Experts of a small language model.
Size: 8 layers, width 320, 20.8M parameters.
Training: a variant of Muon for the experts, 1430M tokens.
Below are experts of layer 3 (counted from 0) of a mixture-of-experts language model. Rows are named router (the router's row for the expert), down (a neuron's output weights, with its number) and show model dimensions 0-159. Each number is 500 + 50 x the weight over its row's rms, rounded and kept within 0 to 999. Numbers have three digits each.
After each expert's rows: "comes before" lists some tokens at least twice as common just after its tokens as in all text. This comes from a sample of Wikipedia text that the model never trained on. Tokens count by the router's weight.

# expert 0
router:541463581526526520488506564595538582464514492421432548531480517418486490503569561413491455435551512473514483514553617598466379484469509494463437560498392472467530495471510430578548542490585480548474555538520494537469451457446519474571513435564451419502505549500459436466515507585559443508442434507495542469516593458450548486512450553492447556485455540468537448557525419445446512534490412591592529532498511567545405526513460483478394393470487477537498437472440471597479480522524537
down1:503591502486409527507581490521581501540487483645412467510453478561502467553505443491503438515534492498556534449479410488540547432473460484517484495448554537517519501558524513432537530486436556486524541477459486520411459499522553480469440490509525420491484494504521532488539530448552528452549580495494425556581420420549506500592545427528570535589493431580554480533496473524502575456455473543440549561575458507578555599513540516504530478386445464451606549451481535412498433521528521
down2:537512469512521442571519544510513493434504472408642525490493474416577494397424554513514515545552473462520437567511425370589503542561494539489550555498422470454499537443499492538464458441456475461553495515489514520457519453481509517417438573467454474553534466541495499526543467507549535476445449538463563424586475500482520501485532495503519489488511510492517491517533469497545489591497446498518527463486497486504516491534446428553500513522457563531573541495476420529426580451503514
down3:580439496475518478468565486513476421518479466397643540532561488516406514474445470491526527532474497569440448476596534506524563545470447524457519457538511566500464456550479523503433498476426597500467460482447549471478454482575508547459462416429488423500513584481510479413529525490473542511436465487490517410506429430459519445526511539594522563507501452392458530373411408453507440578462511383516536557509520560490555551523527472562582539462498504519499445533589424569396528408537498
down4:478502554535522522456556577511551471486428468529566439486423512406436532473486544455447459540589499363549532578462424528459570602453539551580476509406475471454521382436439567535422488507517455503482512550573508542473503552476481557458501456517508506500527488527497453428557517579516523521546533460479451534424516441424506489514505584651405592462415521405420458495553424487642492533554509549580434513563505555508464520599518423480547536530439465511519482494498537513422467589521545
down5:472445550566511497432551445478473551484506521613517449536518518481521457518462537582368632534543469549492517549559483578496510441537522494530538460529475412486425493496576515485530422464488506461552509554520570448503579460565630546517496537420502486498487457473557530531428455423559605539587511508543485474460520613505528378544464505477510509535650534450497512530424591509523443509591436515545495532455570512492482458514535524480580497516529490420493431563518509582495495594535529
down6:546459529448488402563491478480578478609557493487485489557540514488467510437472547530475582484540487434623518530483514463459554577556528447500537509474490420570452599557574465511501451489461517510466544479459554409456517507470515539520523513541490402534510410395451500482490418573554476477596557436484480599567449422459452505502475482539494537502514548522598556500597505542483535516556515468382511399489552532446568482499561517518501498477421524502516397486506489510438507466438486
down7:469545489528447427526449504435454517531458548471456509467497475550391539574548473508461436492554513519612488495579471427464533452535528511429457374533465447574549436603503447490494568579472522495425504453554420464510434478546510457538484514519505495480550522517503624492552477544499528543491440434468523435476466596578531532466550498481467426507426517508502468548489559439472432475535520492587525522410413353545490441583463515506443445550464514503474567544577591474476534531490522
down8:550494542492537545419579616544590506533546545422489518521441513459516557598541526583520507470525473498545513520496509598438567528500472470522515444481506559490537533507513420470504538526594502510538416614489500507543513532517511517450501488561481499435488546453575564492478500478420516535503431533471606487505514480532526437500505430528508453485498480512444521590412510561506506416557511455436447442477500499500407534561464500457559543443531436471469559413519559529421516505484433
comes before: " ", "|", " —", "born", " •", " W"

# expert 13
router:426470504498501566539490476504582425495546495514549548573491480485465490534584488464546514561553562575574548600457468505557547536582478429514517425454513490443600476412467545479549503457481536517465556545483392538505541463596421599477486492544590493489446510572525550463507498432521549513519548512538417508526456401469511536547552475516508495544589551447480455456588531556471508507529392557415446527494477421532485413480509495498457457453409500434554562482480450538389494580467503
down1:442592535537526551499460569546498624500525568526577507565467495414618498511430424554457491511402594457442499553537520509496567564579480569409541478489534510558461507509456458527526543497588550445489464451482526544569542459495460556504408566515440495537604448491448471492440425562401493477479499468492482556428472458516465431429544489550469511501485454471606530476460485479430510570536529489518546535534414468484479467502438516474547470529602474450486496403509527528471394448498329
down2:543608543495437467443555422468602485499513534481443500536475510519482385451604449503472507531556576557503481476492477392538591451517519534526541647435489526522522477522509513489502421523555486493410491416528527532521534519474464463478492427403445404439573451503528450541619518474557578441478615584501554573565482498568557510460449476464421408435565579574443478532494481514429537487473476522457461528498581488506384501510519456473499472441493522424503477594593503499413508407564465
down3:527518465431486475465469535480525437468452436425564391577570462434448541476455519478512515498546512588482553477467442540531577472492486497532545429473554501482440486525603540540524478560609585557509498429506582555445445542457594453469423467488449584440521458455526482500516513451476436454519493482502432426488504474445504501475424509443460522529486613465479489529494516508553465526538534530504427513472468548576477476556472559439527538433435475511490437499498510488462442594493547
down4:450471511512482459504514467492544543511511583471532488455461586362487525444498445465498475450500526400522486590507557553501475549502514437482545401434490494576575536620559419482461512499609473532617532430488560522569598531491601481520463594619518531489421403455617520457435460517456456455547428524442500469575519407526370560557484481477529497498560494500541504518488539605441515501518564568507499397543542553493433462408548474435466469504468519460512431512598454487534590461523559
down5:568449486556448529555562496475467527431593489612474552433481439497474488421488511409521600455588480537557463486403547476547540518532558528405539560490459616597532486544548456537566486672574476570538591473458471437596475504507600585538502550546498449467390434503568554535470490466481428469525475537490431477544481450558604431481538505478510465448464530440444596527461514504513476509528520431477505409507500476420518453482480526473445516471467528500494440491567506462673503384498508
down6:527469425404465537481547548482497455580453473505518548496573470547557462470406451437538417558482476422534541526533562520422480456484532586478511523452459495462471521517442446551478477484492400465434464502455559547500450489482556568426543483484416561523504485521476385525497450520418518454489491410554405483455490416531533574495456449495484471427559468437473586517551584488498536502465523454482489533572413459616501508459473526408463470530518474627564487583473521548529522494549483
down7:496485461444482523485530569555506545421469543494464560506471539487497436523535512614655584539474436574539469479496521527464471471558443529531419515652406492497470469487441447459592469534519479468586462572399411482499556458576489508539552475537551504463535423565418464474488496525440419579519486566429546602469411548533424536419414580486464476495490472476536527445500503456542475359483485480525474525470439485409497485527555516478540466503553468587472519409453541566535501622496494
down8:514490546470430432453520505530537564464565468525558480580534500562420521511464516504410483482599530474424637476563453576555452453526450470483614457476556545533527459524449504472552474427525443571475510513510413584531489562443411485520440562511605559548527427491478440561485538506510493486520475404530483565535555460409474501508533440453447616505436505467524541514515503425505563543564503434535513443496531527458454509546497489488486515531478501438512416502478431481462455519433619
comes before: "-", "|", " as", " be", "ly", "\""

# expert 11
router:486474446589485480512583473496511422504488389452511533450578553460619562490443470504429453538472581428450507539561533491466522585454400538413422505510556464476529547534576529551506456507496519428498431525529479557554564449523422467331593562462471477471453518514479553506488487481487512435499524519518521435454514486575569536533527533482417485472484417467498538404524472413511477463415569527457425585436474495499480518382525504508447522445557577500498561489535518431584469492486520
down11:499534571598580442566558530522472582500482421497482568477469497475533428521475578578486530371510443535435599538481525560570454437581528472566533490474523521509492506482452477522507451551427507493424529539440458482449573475483400579540517418473540462552434463510526442435496504473494520496442403457501495548530552483439481477545484490491486443438567552514476565599636501467423560556519452562525591519612482518448467524379532481423506504360554507517387497486438561580511509474469481
down12:421553542545456580467394445506475563499505469572522488577508544441547474498593534564441531512590434531525517460447505566547537572491530549514562479447436446488447550505517448444484504479535550500505452498473521487503500483505485447543482444506463557359473553540508547454462480489567436476527564543542453565492489536453455505525519563515495494441537407633535478546487540547559449467444609357521404514509596498553493483466398461481528513555473483576534523535487525486547562514468531
down13:477572537535483494477517485486531510450502468619536422502428516553483590496604587515486520447483531435568441526528563476616438537545396589512380536535578472583519496464433528512643455466419527534545473426540511546532413401526472458504439539466451495550511470576514431543497430463457447562531410442531534619594438510452414455422479535440488457463520498454504461537505508476427529436427537577455484478512482486462567536467609488454557471501486580468447453550565560587493484518598498
down14:413545574497473524523566478509524492520460524459438438473453429554509452512472476428570463505465551458473536550469512395506502552509533484494403451473519562604543560444491548422494526478442449462588504587496538590538444514468547503560567448517549431529420534510550472480500499489499545533652444460427473456552452606494545461556511461548515397455509609551497503471496517499513580502513494515556509471486496512550612515542531494533494464425491463385579452481522398451620482601454464
down15:459488571548452451530495561508525595496448543562447370410471465431435457472388512426483446419562373587457473494487545468580533539423436445485534554499425520473472467419527420478529577530478597476385533488457498483572541571510461583511523515386395519544469483466441454444465528467481493539588518530420500481453489514469423492510464454520416518591408497549600515547551465487464431487460482480423472551481497526391467479476471473463469501500561497516541567514528476422631563519528404
down16:513514429501506543473489611424472552478566434574511515518519485482492475506525460523565424455641554587523434581524503456452520473442458495484445517464516641510483434471490513538543587535454443528488457498601483406538416488466548431534546492540485453490473538553388465539527508600522444462559491504441444473475473555473515447531518485378512522541550524487580508500508506482519513482355564599517516470603557522445552512383532477550534502538504451468504517517495560472555414415456485
down17:493584439441476574501533488547521480594515498437388442492491539529479434449506405565481589491485451496505503549480601437479467557580549527464563445481604499541522516496539473518464461549511502563534479592537569478557548424480538447512473451451469523544524444630516496503482498591418418504556457391468476423552538497538482459474579485546508380485469393546544478517486527444475446518480416586453431536473437485515541503554563570586493564508538532491559534525487437520451582554430520
down18:493506552522431539336559516434459414495560454546558501579543419444481478512437490457500427455508454455535395380497482533522472448442456443581537503528495547476495547505454506488493486449484489397472529492528457553442485541433448489494462462555484525556512550545568450501529567501533420452524555544528475491554462489476508608425590426406478423462546506380479500473385468523417566491462507469550485426612514500429561436562494498450543498565479475495464491549547431495539441580484447
comes before: " |", " (", "z", "i", "k", " |\n"

# expert 12
router:597456529476574463495425560465496569447528542458491445513510500476524502518492445486569545479491469491565477579415476583416424502494471587514478523465428527451437441519565409502637542599511471568499545457511507460535455479523577489576441533577482457536611474464502489506486496545484455484448491533474570496593552483527568495572450525549419537461387475462530484549558454434522475577519494503465503463487529615504416588538491532465449492448479445456473417528496497451554441526624432
down1:571436492520512541517482507478488505544597445549510468503536465494546545510466469450543641450532620496538451491526461520557465491465491417536533516513592521478595530521492554532515525426476574526487461522577569475488559437599452519473528472547598486597475407424528516481505583463473437503519474495523520338467498494564505447480433514481521380579551529460468539521458454466528485512392445589551582531501503498508524516507446454512577564495525552491539551516501618437458476521504519
down2:462554505427618524480473491498490539447502520402497502506513452517529418414462495386485459539478563487431444479437442575460406568517431492502466501404449577407413568448423543567521452589466482522453526504459470593573498551466461526520490464490449464408538430549380533442486488474561480523497437507509482419536434466533554475496506570537528519496502416478498517569631438475503509413588498515490535418441474446499493466462512480452391595441502622471492601534475478435541463441570583
down3:534422468513430478526500544567460552507544583511538468505612480499554560456502498452544409492476410568548477454445438406418528525507542517563480467504443483497508593440544543490532489441511547407444399439488532414469552561511484539425451445548467473511573536520567485525400489448511461461553566434478449459432454538522564514550464476519501487493557494536559471468468495523490451524478438514416472552504518472554503462499426536511497400535487554464488422523480516516520419458460396
down4:481416365476534425510496568447579410466497546476520427541449493588510520448360501555418519532508490589463476465491493513489448536501505451464382484613511549603487550518457554467479527537624516624462397543492597515542543486457487500488650483581474523488484470485525448433526521504540492455510622445531571438503454528453480534507534468455541547521510579531479567436521539502494513499589576573543441476470524506502487507528456482512453563471466567515544476532575555458459460493558494
down5:560493516522545539497550437449455451511431499533507507515466480498520517433567522586486517487497424539398515526476474488575539506596437482448468482437425602441549460526492476463399543582551498478481466394583513448451589489486571571519465610542432539548434474522469599478470516547462492463565503496481510507451555526472552493534478498507506450581484630552422558389599509395525556462472498507445469484465474477497453495532478504527519565547493481432537463559502524435403440545494484
down6:428483486527421492534463450553450502525542623512503438578475507414510447465576505450548567616460490526505480553436484455488525496461475480444460554488510430476511579501519455439459534705425499504515436432495487502492472521509519489434461555530480496576426592512519476538493579559469508482505486542470403451498542488473514557518569455494492552427484553586487434544604600522467516435546420534539537554468453459533406460448424502362522449415538489466454538497523459545496459472524584
down7:475540473571418495465496515505438554410497542578498577452454496436581535493504534458512515471467404514479430543511578487499554496506481458535444497511520481483488537456512473473476535525524546385446499540573528432502461567513444667538521492518361466485470464496537492455372570502542526511492505534524630557525580475513423506494430428501470592463453467491441538488498575477475427541470398564617483456382416511553493487428476577478491525496422523473472461487493451517548627580396477
down8:516615497476502567557509526501474410456490465493457538488554546514548529500486502439529543497511520570417461474449402532481572490540477466575447505550470540447601476519599504482487505497536523447498466510514455522492577492570497372481549514431529543468504467540502544534542559415544471462481522428498492474492471395547500556552627578408540480453511535483481414417497422533469514584587534494491481575520533591502541465456553538513524501450543461550522525535421457550400490479476448
comes before: " ", " and", " \"", " P", " B", " S"

# expert 5
router:484572513494465570465483490398436520562546483538566531466459461529416435480554501550480557520492487580423556446471517468530546473475424503514577568520591442451511548475489611459557475527444425463531493543516508395477452573510503567472463488446525515501525489515465494558557619459530408489444426455456393452456519561538437547445503552506549503529496380453505516478503587492492538404520482556460539458532450437606527579511501518527601544432559528557566491497484524466578566494432425
down11:532418422453457414516549456457469524515525477489502430541528403484513456533484530587493470443624479488419506502512548502557535574515413562503431430500494459462515520472493465564581547641558452565521531436381525537451557477500423441557470516558567574464499527492450557533498464457513528551493435459439506497514558499458546470559567477429437431522349512473481530470413506572511650447515552513470463452453500510520477548580518489464520546547460523543542466496509468502464471553550528
down12:499479562535493540507492471500479484473446448493476459467456480501477489497436481570516599556490479506460541588518508592485519429516459553519448420518533453482603447423468499523526418482569543531552598511492520511554532495526580468467428485505431487527409428549544492443506503434585441552504506582506553437548527463505551446447513588488457515406523558475473511508459558513425515378532506464513582530502567486428524548485524542476528442599429436483500584574491458501572506463627528
down13:501508471595428545451418465558566463545416471504545463544539543568569554585472505523518490574491526488502475532539509552484483534507448509549496485503443542579522440506517527472530529451540550458520428533475528547558454430472434532552454433541557432421602535427545544482527421571458454509429610515493510550512454534531518511471472443417530489532515583501480540531472441525408391479455466519481376466557434519452545455521462467495412490470452523545499494404496504479442488464490500
down14:406484432499535568458412539474471439514463451439510511424439479603529536494438564599508576498460443480505489468518490451478487567519515525522474549569552433575504508568452480506511445478435478503407539464544524609476471481470550505513579571524543424539538493490491533551535488536502485549507552506482526517485455509495508406438596504333510493471572493520524538401517487533521410518447480423421426483500598436524462475456562474522533592432531456493582476542616524500484462484541433
down15:501546525513515499607462491495516542470528507486489454588527517501496487490539547484432593576390495540508571469470436391490398530532349546504458524481485547549461484524500461463503505491523426551558594567602495584490434499482420485412528429540465509529550455495463527479519427446594471518525508506445502479592500532539399492447515514488426490520435571495453479591459474545390565489504491516509485536457390441376535484456532519453438431498467522559498465493419485395502438466437544
down16:549528526562507497506536483503491507452449569529514469537537550508504512464540536458420514492469491551511486478508507413559440555458518544523542477322583539504419553599611402529462488458524558467494479466443410470543541537529517460506524472484474489531519502493468508581454498536483464521522469491498493403466577504494500480518586536512435430473480443481539467479433575539481420488506549551507588467435564489530510455562425525425601461452612484479491478506398504635446515510504445
down17:484528489454558495473558545521550482553534505476564416476478590523439510524627577458608497451519577473513540509505463432518465524536548558435513524454385488432514498533494423580487438478492407487477414552495534416498548412584454502511587498384471496463473501394530577559441495414445531418548399585430606488459430588532484576538465577490472495521467412465480627439469479506608503410475515531551490472450510533559524542432504535522540443579533469503531489535513475502495425476485479
down18:507543447470454466491415535483504527450508595486602531495485439504535458487400366579492479442556529530504545403577448541482540455446479524496454510478505475459423484461476483507510539626497471416514608525435424403546470435400518432537517455500480517489477380461470532519431501602513526528577534503524466535413565494489487582486548512473494464518493493466530506488557372442540510499506482468552476567550558511499442594504544538535433508554558486581491541536498504515421590539514513
comes before: " of", " in", ",", " to", " by", "."

# expert 1
router:482475507461477472447451458446560479439551491551538413574467426470502418456540456601529577532454426613545574495426556476557522520526500533464508555507547485464514475430441504522585519561441470529613573493501462437435542531521505495583411574562515474438587536516465523573506579487509453552554438512471456477540539506531514534539561498541501480435499385422589465504482555512426578525525477503457498521457475466593575579584462498458562512461451498491592474469481436443476530509500440
down12:413559482624511520516483520505396491472535625592542604480464462540514483439552494478514524539469520573592470431556550438460454578563519439470539440506524568587484565582475421559571515556500567456473498525568437524421470395476526489545434538532549462509504485429554535448508434512487612511443524507554552463480456518573465390424610449500392522478475489517472554519525550470481454605510529491420506501544501514511541447499464498547521542514526512424546493474592437525484413495492450
down13:460505432539511452447505391519505539570566570531504555515542413453576439542470507469525553409536518385667561446566531523514448514526464438496479413518542440447593539403506546425508560450465543519520411550521547494478471460497444602488484495502492411480483409537572407356537527488541483562499537462469397462478488465421506555494495504448441572540471374522396595525543591556589456439453447458605505518442428531539513444568496438519434537510503550488531503487479352460526536403527492
down14:382427493435570517507518535508447451565504440445530390494504489511539491499426421571479516485585524452506552509509597536422544490583419501459581499512478467417546449486552552553475533585513412523468561450498531481475503569548450470561555434504530520508478477522484478574455499541460415542464516514513477550507425578451479518435481589510537420621460554502562533477506418467482524468564541479441488387539390477588532562476519458514351441431518405452503547489481467449527524510462450
down15:413520552564579522543566482464541526559460475449453506448516499607450470456489524581522449498490472513595530375451413560456423493438502506455488563492488515582436528489461519570480495537477507444495505549522424470557541443469552526472454505407498436569461524578468491487405480486496487560433540535474475528513490478551457465500616547474484437460450464509518552439502483594604495553471481535484493535448539570489516587515381501520533401505426536569594577561530503509551488486447477
down16:543443472463483504540543540610565395490453524454532436475535565496498505472446468519519416513568514473653547473520599424445437449519439552422495521499527489440503426494473403479551485503553558488520490544410489448533469448534513429493540578480460515553461475438514521464465438488488536532537531407480405463518437447487484469545491497511347529508401511467382523533473501485594568442550555534598490461458584505510491503510340498443665576498592502421460518440460464505514442480502542
down17:455540577612421458508522455513518434430488547459503427494466497496588447561548531473464404514586495600477493480524532457499485426569486590451528486520529521502539496432477516534477495470425511586551492605383450457499532506481437493544410591514517479505437455448490464476468458413558469570478525514437547551527488602544447575500489555517447495488432520476518546508555442493540531507469478467590546455474553422410613530538552548517564568489512532504498559501546426463510533442519493
down18:526473499522473487490524394471477509536552532472495540480497568422565563635545565403424440456474466421534454488485568535420502539481527552521455483417529478477484501506493469435488465525492509469419478393497512589461551583487471547503454408438455551545484546494531508535569443522595452575462554482489472474513425500483581498478428474454462531468433560526518492519511427472523505451476492552585477519603455490456545427549566471577558511515517505486414504480512515406452457508506388
down19:369536518537509549491507441611477476516435480545497501433532519517596548504479488513516492475476458350503550581450530582480405518488498615538410572495484509520528533530506475529605453574460523535487511471497482436540506474642439525500514471466547595451566468478525449484459487552515545514469619509419468500520454582570564468537579513580495436550452498568490480517515443488421505521485545449549500527435525556528482481581610452519491457531508571528510448384424587441611541430533469
comes before: " the", " a", " his", " an", " to", " their"

# expert 9
router:519566486514485417524576470612405519456453503441461531448514510519502459477580513410543477446490444388466479522522537451516425469505529432475486398426513586471536539464517501551554464484448512390433487442426520535461534471464478486538550468561483571481498466444495528549538463509443476569535502472483570488439427487466461484474440495439545491562440446589489540518522508550538462437519460517493418404493496614388503458641527441588482460597571457512449533468474522460422431482559515
down12:491594493528505528562590582581579531534467504526460460495514410434615523533512431590477561545462595584463533519493553484537508445615465531528497539535540536486540478500470472494461536478539508468544482516449453505534522517553514505468535527383516539517541454505491438505410440501511547517389464516533489540494296566493479561529532481418523469562576593507485560526527537553512528560500442456425400466631555429526509469526445457450547456528484505478439454476519504479494412455557587
down13:507492475511526436509606476499410451563466592479505510579521554518505508436497508538531500475525449469570523568564467439434465441548520449465510556504491543495470558456447472472550495523435412463529498620521490468464513402541426413461428604480516507516458417542545465525480570507507460462461474559553533493488511491542402511503428456500520447497479380394478491483497427425498403489516446473458561545457453525460491496433454506428597473440474462497444562432486453481500429491591496
down14:520521557474538526549460507473417506531395400500468548470527461500467480550506578465569514424467441453578556464554487512441521469441513509525462522415545479521496521461577528395431467611520580507406509567509426577472434515496508400396536457524475444447559502420574556478521497490487530516517499503470540512482504401501466527462464570482500504574589527523570508571569462485512493540520554492517498505482413510562512492455517450456529422443455449496590560470473492509442548408502544
down15:584525541512464565472498504520569541568487561447515463432509406535446539575540496442589575481541511552456487505532510460511445429365484488475552476545455495466477496496462566459505488502484554497484556563463479565468531513553423597523507531533512521471518498431608562523500459545524491420499505418447486511331538426537443535404495527458489543527546515504531501515559539403564459452595424535561482530594506519495510478491415501496413483550549509436438526493481551487533418503510587
down16:486489469427473540462524527521499526468458583441420550537546438542486506400460457554497498482452529451557483476488482534512539565506500465566511461538439537491573513563566454592451462489570474531458541486514460338451563440570532470481479436467563534554449488536426541481516522516471482469446541472517517360487582482459467468479445613473477445481552548461488486492426553428505487515582501487445516500514575495537456453550436526471442583455566519392426490568499522512420597486552411
down17:475482567470490460485460525477464433545591454444504563427531521523473553486499483497471564498457540468565527424441533529532449490577496480497497607601559534452467489567451463510410521440490551527540582484387537536624508556449461521638419544469530528442539482473528450518503531499527492604460473548443503455476535493428524605593496512537404561573549539388562502496429480513570514477510568457533576597410488455515472467455478509487452486525518544528562531468560457496571505450494597
down18:442425431535432501523470568480491547546531500504420472503540495473483446568422448583460556479526481474468527464558441541529453449581473585483464438498518483485526466409499478484533516515468487425567578484474447526500433474481447523485521474487529601466423503593509482486480518499527449528484595491579616443419481489404559527525516476477517421501494652519476467528454511544583505552510456500483502421470536580539465496549451579475516467550474516459562532457532525421528461473487492
down19:523556530516564559478516492504338593509516452490570522484516484365529518473488479482493585492582598448492481548579542415589533452491484545443451528407511444523501515421431443489527490504393508432525472528456484544470580476484474499494536584509417505464510513337411611418490443572567515553485499564536488478495395531477458461521450489475416480526496549487470523494553524473434608516512525533558492448561475485454505538506466470485450417454356506559496577466586518498477532506509488
comes before: "20", "19", "1", "2", "0", "18"

# expert 15
router:602490498431522520501467560517463531416506539519468507483525579514552472454461540442508429483519482540505496490499450475515420421491446569542447495438453486390536564440515512425480468564551594460416522423562522509512499448518520469452475526486535488550501401471479468474518439621506511442472519494478569508475483499469548524538374600540423561384492411556525482493503503489580479475387484521456588401459516540451487535539495468546467467485594420527419538505436470541401445497592482
down1:615450504459523491463463516513537554519461460508515572486381516525502471545516553458523548492572523497527643539576512526550560481570494464554515459446535501443466465514516576526547616503534497436551509501482493369481527496449570529537554498510489520549657551441595439477504513560563420548524490523529521495470507539361483489461503491438451518480488453388483475542471390387423471582460513581509522591498417560508515529618434472491513544405453489512514544561496472529439577508565486
down2:439423532442483483507478538443396422466562528531536422525502458487444461549460482482481475509510483433406607468491546531482418433491444447568486485524456423437534445546464489570445531561551462423443513516499526507539546489416529494479466578547550497582470435548542568461455513514465475520501514573482524597529513437579490559521552591401483461449506561499532476540543438583452564440397488488486493473471474566506552570536520519502583545497506507461518541457430478579569557568411550
down3:589510495485462521456526624540475510513506474497550519521518447510577455464547465465474444527481479511521542490471478544543501467477541520473503430484404400478496478474532583492557488366483476458541534529482433465524491504472547547431599450504573510491455519387564474509522465496478483540479545461562587463383531605558490470481591509478513522507497542490580580544537472510418432464512515509459505509530517474510430449500512347473470524441574565563543542458497512510492510511473569
down4:518472508464568484399506504498546477543472534561519507547475572516500462526461430484483434457542490513493515509465522491584481438472505555522394489479455521514431491539512463529442521506482575483448492461535502463578530450468477426589442467520538533556564438458455533467457426507543531447584543565530523460488454490566600498549473506502514497471308559430560385481557491520539383485494485458544473486511474496503565509409503514565434525519593430501593497517553531497484417513469526
down5:471519440516428542461429469467532440547497540534589439498491498573469534509449450503515488512509572486470457488579464556438359426536492514453602525466445521485578499477485605562475428593482442457504505522452466472530457556455457567475441447477538544461531491500502499573477433525542414449489474433519510672441487508526510584570581623487490523492480511463555470530489501501473535562432550588404455512470533523455489546439535514475457524488504555545472459466481535557503535376435480
down6:511520568504500518535412539470577521503457504459523494532553538444466465490490468605524511450530453624526479476450526541424441503439485486543461566567484450568409486511495498446514580437412509445636444490469495527426521463619451476445445488498549487453445567503526570532522517432476528593518452473573511535427525452530474517492478464507438525567594544497502470460557443587525569490460562422498477500472517500514555646524501401549536557446581470456531485560572571501556501565549559
down7:510584509522479453434529494435473444487556499486521496499564450583513513463469532575505478416493497559475510499529493489466572542537419494528542417519530457469483550449515485503463558471547545550590524457429514468510484490486465545527550477567547603449555568521522495439574459594568532502555574487516474484548534526488477560464563535500460478496595396436467494527521470524528432564631425497541481520559461533507517600438414479425476483478586472450584469515485407377545461471485463
down8:517554521464558520512496470519513441444426497456440366457437546482379487605479460491466499470550501512430453453494442513467457420557535547501471537504534523561523504511445463519422481571594503496508499554509483580467502564386563519524457456386470540502556487507545498466588530524469437535538438513443489480414510526427446433471465400515558512475438565547365520452514560512495412520504476524474427479501437465580439422598450574459474555545552508568498492608429508582517510453512544
comes before: " ", " |", ":", " |\n", "00", " The"

# expert 4
router:530472489470476481565588565565428504544514469495471501502565492549465507457541571466505505493417486488458522520499486575536433449438547422502448422469491570463529535515531470440484445438537452520488446495396579569421491474516590457491595412548513586465476499406479557554547424472418521576548486547452463513535412444487521453437500527536607517509543560492477553507473504528563387393510487467531533421502426582445548412547549471555529459532545503557563527503551523590483441438577439
down12:447508572455534560543550530508561516553403498442509554570488399473439396542515498486580500572507439486482497474556570502568526501543480499461485500517477538502520483470445423409573443566507461515539488552449465488478451519451575489423451488450531482579520426503458530462550426438502467540505474456493423541438464474448475441521445553611548493548603499485537494463438467597575548454579473521533464520487510487536400524501425526537449578562457499498510661525410557466427445503535552
down13:577515498561571470488498530413515517570556565412561587383540573437573597443522550388500495489469535544434504511473581485459519509414450448451459543498543536589414606437502443497604501526504497381565404504505452493532488475472516486495454494506477538524483482506415565489557516511561508522466524494450523393436380518427478487527488600521413535435445503522510441528468525422575590431491487466451531470459521521545537438457611542529498532544464609552476508556452464493501502498516331
down14:525411547494539507488413475617444490545507481524430491603514522491421558477531460601503507470450554538545576538416571520457480412588554582530483476508412483500502532517481501447580519571441552553510566562523501438496468519585532473468424548499448449416516455528498469467438489376414493470412440513499492526510479519474546566507515475470499551528512462442404539495493498523481471468511522522464479301504398500451474475481466449530500453489453403479468519521553430490586435463511524
down15:607434485492542487417530498543572588525508612581517492440557455446540470444482475505505356442509465531503521597429474437422454524548399509503509486493513491520487480458588492572496504430534446394444448508625567549451527472506530499536524501462461479450552524581373517431546535490477500491528452433426552438565517579469530458490501528529554542501473505476533468537472585520484535559392548529497493505538506464459488429540511521511462547406445497529480529458549541526531539379599467
down16:542419519579562573538467535469575444530490464487484531398444543485472503475453495501475438429552523554400359454511499460545554496565505500411439553489609554581556470494426554452530586483487568575590396440495558524513557465468474551488591453524453430468517498528467490521459490452551580480495451518509504460558424574432558458474566560524636483473407615511462525508551490472489511447477513509444560525479513408543484442495563559555450494575458535418438567549538542463459461535443552
down17:512556528490526395579453475476485603525441574371472503481481504490506420444407500483471513434524516481492477400499455518511561531554542457518510475553536513524519528529483455467397574488606499531523518466490464490531476480464477497652598515415516494512557527520445501531543523486425461453462479564507497497573437604455534534498552477450512485540467588535486562454495531598531545556542520512520522497621474485545419463551535479561553587498491444443450412432536445605527448557467470
down18:516491555474559448477482565533492471511482445537514477523468545489518516525509495509489544542442593445500432424443559407452537484442514500567544540454530559569407472451531532600573420418383539511526486543554448511512474547586548378564517469534401499443572496538527497478540524518444531483541505531505501520501532496431531581464514501428479465538486466508437493511440467451499467462581503516477530526465565487552456515546458516436460582581463496538627502580508588467464486423515449
down19:521488566529470556466468507533490481503529519421480429435457488557503458563545532510419508466485523558502493559479503506572519473524543502555529480504537494454620627538460496526438463511583629459561509485498544504491396524546482438503486486522403556498526484562490507476401567463580542454550478600464474457590490560455516465372462549525482438387524529646486451561473457596558386516500466491537489447570535463412585444478551479531472563435513557594568483549506507493499471438491423
comes before: " |", "–", ",", ".", " |\n", ";"